{
  "n_layer": 8,
  "experts_per_token": 2,
  "d_expert": 336,
  "router_score": "softmax",
  "balance_bias": false,
  "grad_clip": 0.5
}
Below are experts of layer 5 (counted from 0) of a mixture-of-experts language model. Rows are named router (the router's row for the expert), gate (a neuron's input weights, with its number), up (a neuron's input weights, with its number) and show model dimensions 128-191. Each number is 128 + 32 x the weight over its row's rms, rounded and kept within 0 to 255.
Before each expert's rows: a language model's description of what the expert responds to. This comes from a sample of Wikipedia text that the model never trained on.

# expert 0
Description: Prepositions before noun phrases. Prepositions such as of, in, at, for, from, on, plus some articles, introducing a following noun phrase, e.g. "in the village".
router [175 120  89 156 147 112 154 211 112 151 122 101  75 126 149  93 161  70 146 160 158 105 152 206  85 128 118 138  76 154 152 115 133 147 162 154 143  60 103 112  81 103 177 157 102 129  93 141 218  98 122 111 160 142 124 100 132 121 109 187  82  96  59 112]
gate0 [181 132  80 145 149 129 157 149  87 155  72 138 192 163  81 164 108 167  96 138 139 140 168 111 124 172 141 134  54 143 111 179  91 114  85 181 111 115 109 105 131 126 154 144 176  83 137  94 156 137  75 135 158 164 106 108  91 175 109  97 140 139 235 233]
up0 [120  96 229 110  93  64  90  93 153 172 125 142 137 143 122  67  96 107 140 201 141 104 116  90  46 137 107  80 137 109 136 168 121 194 100 145 125  88 123 108 177 112 116 127 133 174 138 151 149 162 140  79 150 151  94 116 113 117 197 160  40  61 126  66]
gate1 [122 123 153  94 201 102 134 129  85 175 141 148 123  92  99 134 154 165 117 136 141 107 107 115 158  73 105  55 137 104 140 175 144 156 132 132 147  72 108 158 112 155 160 151 100 140 149  90 143  97  86 136 176 128 162 111 131 120 201 165 157 116 128 142]
up1 [151 153  90 155 151 149 147  81 177 118  86 129 101 165  66 144 148 104 134 112 103 135 153  86  66 147 134 152 110 141 114 120 114 140 159  83 105 219 165 137 188 189  84 132 151 145 145 128 147 130 123 150 102 153 101 136 147 106 118 138 164  83 135  87]
gate2 [138 165 175 133 160 147 144 174  96 132  66 110  81  71 133 121 138 187 150  94 133  91 116 147  37 134  90 178 107 118  99 198 131 145 135 109 161 107 145 191  73 119 128 167 113 162 155 101  73 150 117 117 119 120  98 110 161 134 143 150 145  74 215 110]
up2 [ 75  97  55 134 144 161 184 136 134 157 161 109  80  88 100 157 108 202 132 141 154 167 141 127  78 113  96 120 127  93 121 164  63 124 195 159 138 121 160 164 142 189 146 122 159 132 141 124  87  92  96  53 155 146 112 125 102 106 120 183  74 161 151 151]
gate3 [133 152  59 150 171 124 147 199 146  93 137 151 111 169 158 183  98 137 155 178 113 195 181 106 163 177 107  45 143 108 115 150 138 114 129 122 145 190  91 131 119 111 121  88  98 127  94 160 137 111  63 137 131 148 114 150 157 140 152 151  95 132 111  57]
up3 [185 168 137 151 120  94 140 181  84 175  61 103 120 128  73  91 178 153 103  68 148 141 165 121  86 129 101 149  44  69 141 126 148 171 185 179 113  97 135 160 122 170 111 131 106 101 143  94  89 195 116 135  96  86 182 173 125 157 116  55  83 189 147 142]
gate4 [106  88 113 148 148  85  78  96 159  94 193  94 178  89 195 108 127 106 130 154 155 138  99 141 111 125  89 103 116  98  85 147 144  94 129 128  84 105 104 127 156 134 198 149 114 157 152 159  97 111 118 115 136 158 155 110 184 131 143  91 141 154 173 185]
up4 [157 127  60 120 132 161 120 128 112 170 114 194 104 113 189 146  92  74  80 151  87 166 163 100 169 157 176 120 189 189 137 135  67 102 141 185 136 106 148  90 131 112  87  55 142 109 133  73 160 141 152 115 142 154 125 128 174 135 155 152 137 117 106  99]
gate5 [129 133 161 100 219 190 108 152  78  74 132  94 110  87 101 115 133 109 178 141  61 133 126 172 104 140 121 126 132 149  94 141  96 156  94  94  54 110  68 137 161 156  99 200  48 112 184  82  77 147 139 132 130 129 157 111 137 127 150  54  35 112 170 154]
up5 [137 117 155 105 163 143 143  87 148 192 117 196 118  66 143  96 163 112 128 148 165 103  88 161 149 137 170 175 113 163 152 105 117 145  66  87  89 136 106  80 119 174  82 146 130 168 103 113  71 130 179 150 133 103 171  59 186 127 144 173 106 140 180  98]
gate6 [101 128 129 131 154 115 120 145 111 182 104 152 130  73 100 219  68 103 126  65 100 117 161 134 138  27 171  88 173 116 127  93 140 140 180  97 145 126 167  72 123 129 119 141 170 184  94 107 125  83 179 134  78  94 168 134 114 112  92 119 165  67 113 119]
up6 [174 119 127 111 155  52  88 107 150 138 111 102  78 167 106 172 110 147  97  76 109 132 135 154 118 125  93 147  54 118 145 115 128 119 174 140 108 191 126 110 136 157 125 181 145 173 126 107 100 142 136 161 102 126 117  99 151 141  87 178 150 168 153  97]
gate7 [146 123 120 151 146 122 136 152 113 125 170 132 102 158 129 127 117 126 153  83 109 124 151 148 130  76 160  90  85 112 125 154  96 112 126 158 140 141  98 127 124 118 181  77 127 164 121 157 111 137 106 134 115  73 146 120 100 111 117 119 168 141  71 148]
up7 [121  93  99 153 171 113 133  83 116 112 146 110 122 130 127 113 140 161  42  74  98 165  72 133 136 105 131 126 115 112 143 131 125 181 144 120  97 135 132 161 131 144 155  56 154 120 152 163  66 133 130 131 120 153 178  90  81 178 148 112 153  97 163 216]
gate8 [120 164 131  93 107 126 112 121 124 181 143 164  97 111 156 124 131 117  72 132 111 149 142 146 163 104 135 168 160  73 171 163 128 129 181 110 140  70 143 117 140 104 115 115 156 172 126  83 122  96 126 114 105 200  80 122 128 143 148 123 140 181 112  78]
up8 [133 120  94 140 101 134 155 133 130  69 153 161 116 105 123 107 161 105 144 158 102 151  83 100 108 184 159 150 103  72  96 117  88 151  83 152 164  66  51  99 109 101 159 144  75 135 132  92 126 103 141  88 118 165 103 166 110 116  96 127 118 174 141 155]
gate9 [130 141 129 141 101 145 128  84 169  89 164 137 110 160 158 186 147 123 134 107 108  76 215 146 172 136 100 145 144  53  77 153 115 144 138 125 169 142 119  97 162 133 114 122 127 169  94 160 155 103 172 130 123 121  99 163 166  94 136 121 112 160 129 137]
up9 [123 116 162 170 152  77 139 137  92 144 111 130 154 122  69 155 110  39 136  97 114 169 148 123  99 145 104 133 134 115 119 174 150 159  97 174 194 135 118 109 154 101 137 123 126 155 120 148 134 120 129 147  96 109  89 107 130  77  79  74 168 136 110  58]
gate10 [ 92 102 101  86 190 139 134 141 171 130 110 134 153 109 175 106 191  76 152 127 150 114 120 123 109  92 111 101  87 128 123 156 134 148 144  65 182 164 166  71 132 131 172 130 108 164  91 121 129  70 173 156 122 187 149 142 139 156 170 121 143 159 143 157]
up10 [143  96 158 145 126 102 122  50 122 103 113 120 146  96 129 126  57 142 133  74 100 107 111 142 143 127 179 187 141 144 147 108  74 106 182 133 148 137 149 111 138 171 119 109 129  68  46 215 148 104 141  89 106 136 176  51 128 172  78 131 158 103 147 104]
gate11 [113 213 133 122 142 136 100 102 138 142 177  62 144 113 113 107 143 127 139 109 164  99 118 124  99 162 148 130  64 104 146 123 129 165  58 124 195 139 112 134 158 166 173  98 157 141 112 111  71 144  99  86 142 166 168 146  73 160 104 133 119 102 139 170]
up11 [115 146 116 158  95 120 156 166 151 165  69  95 166 100 116 137 105 176 159 168 121 131 154  79 146  91 154 168  95  90 176 160 157  91 142 107 166 150 163 144  51 184 119 161  94 177 135 172  79 117 145 149 103 191  88  91 133 188 132 142 122  79 118 157]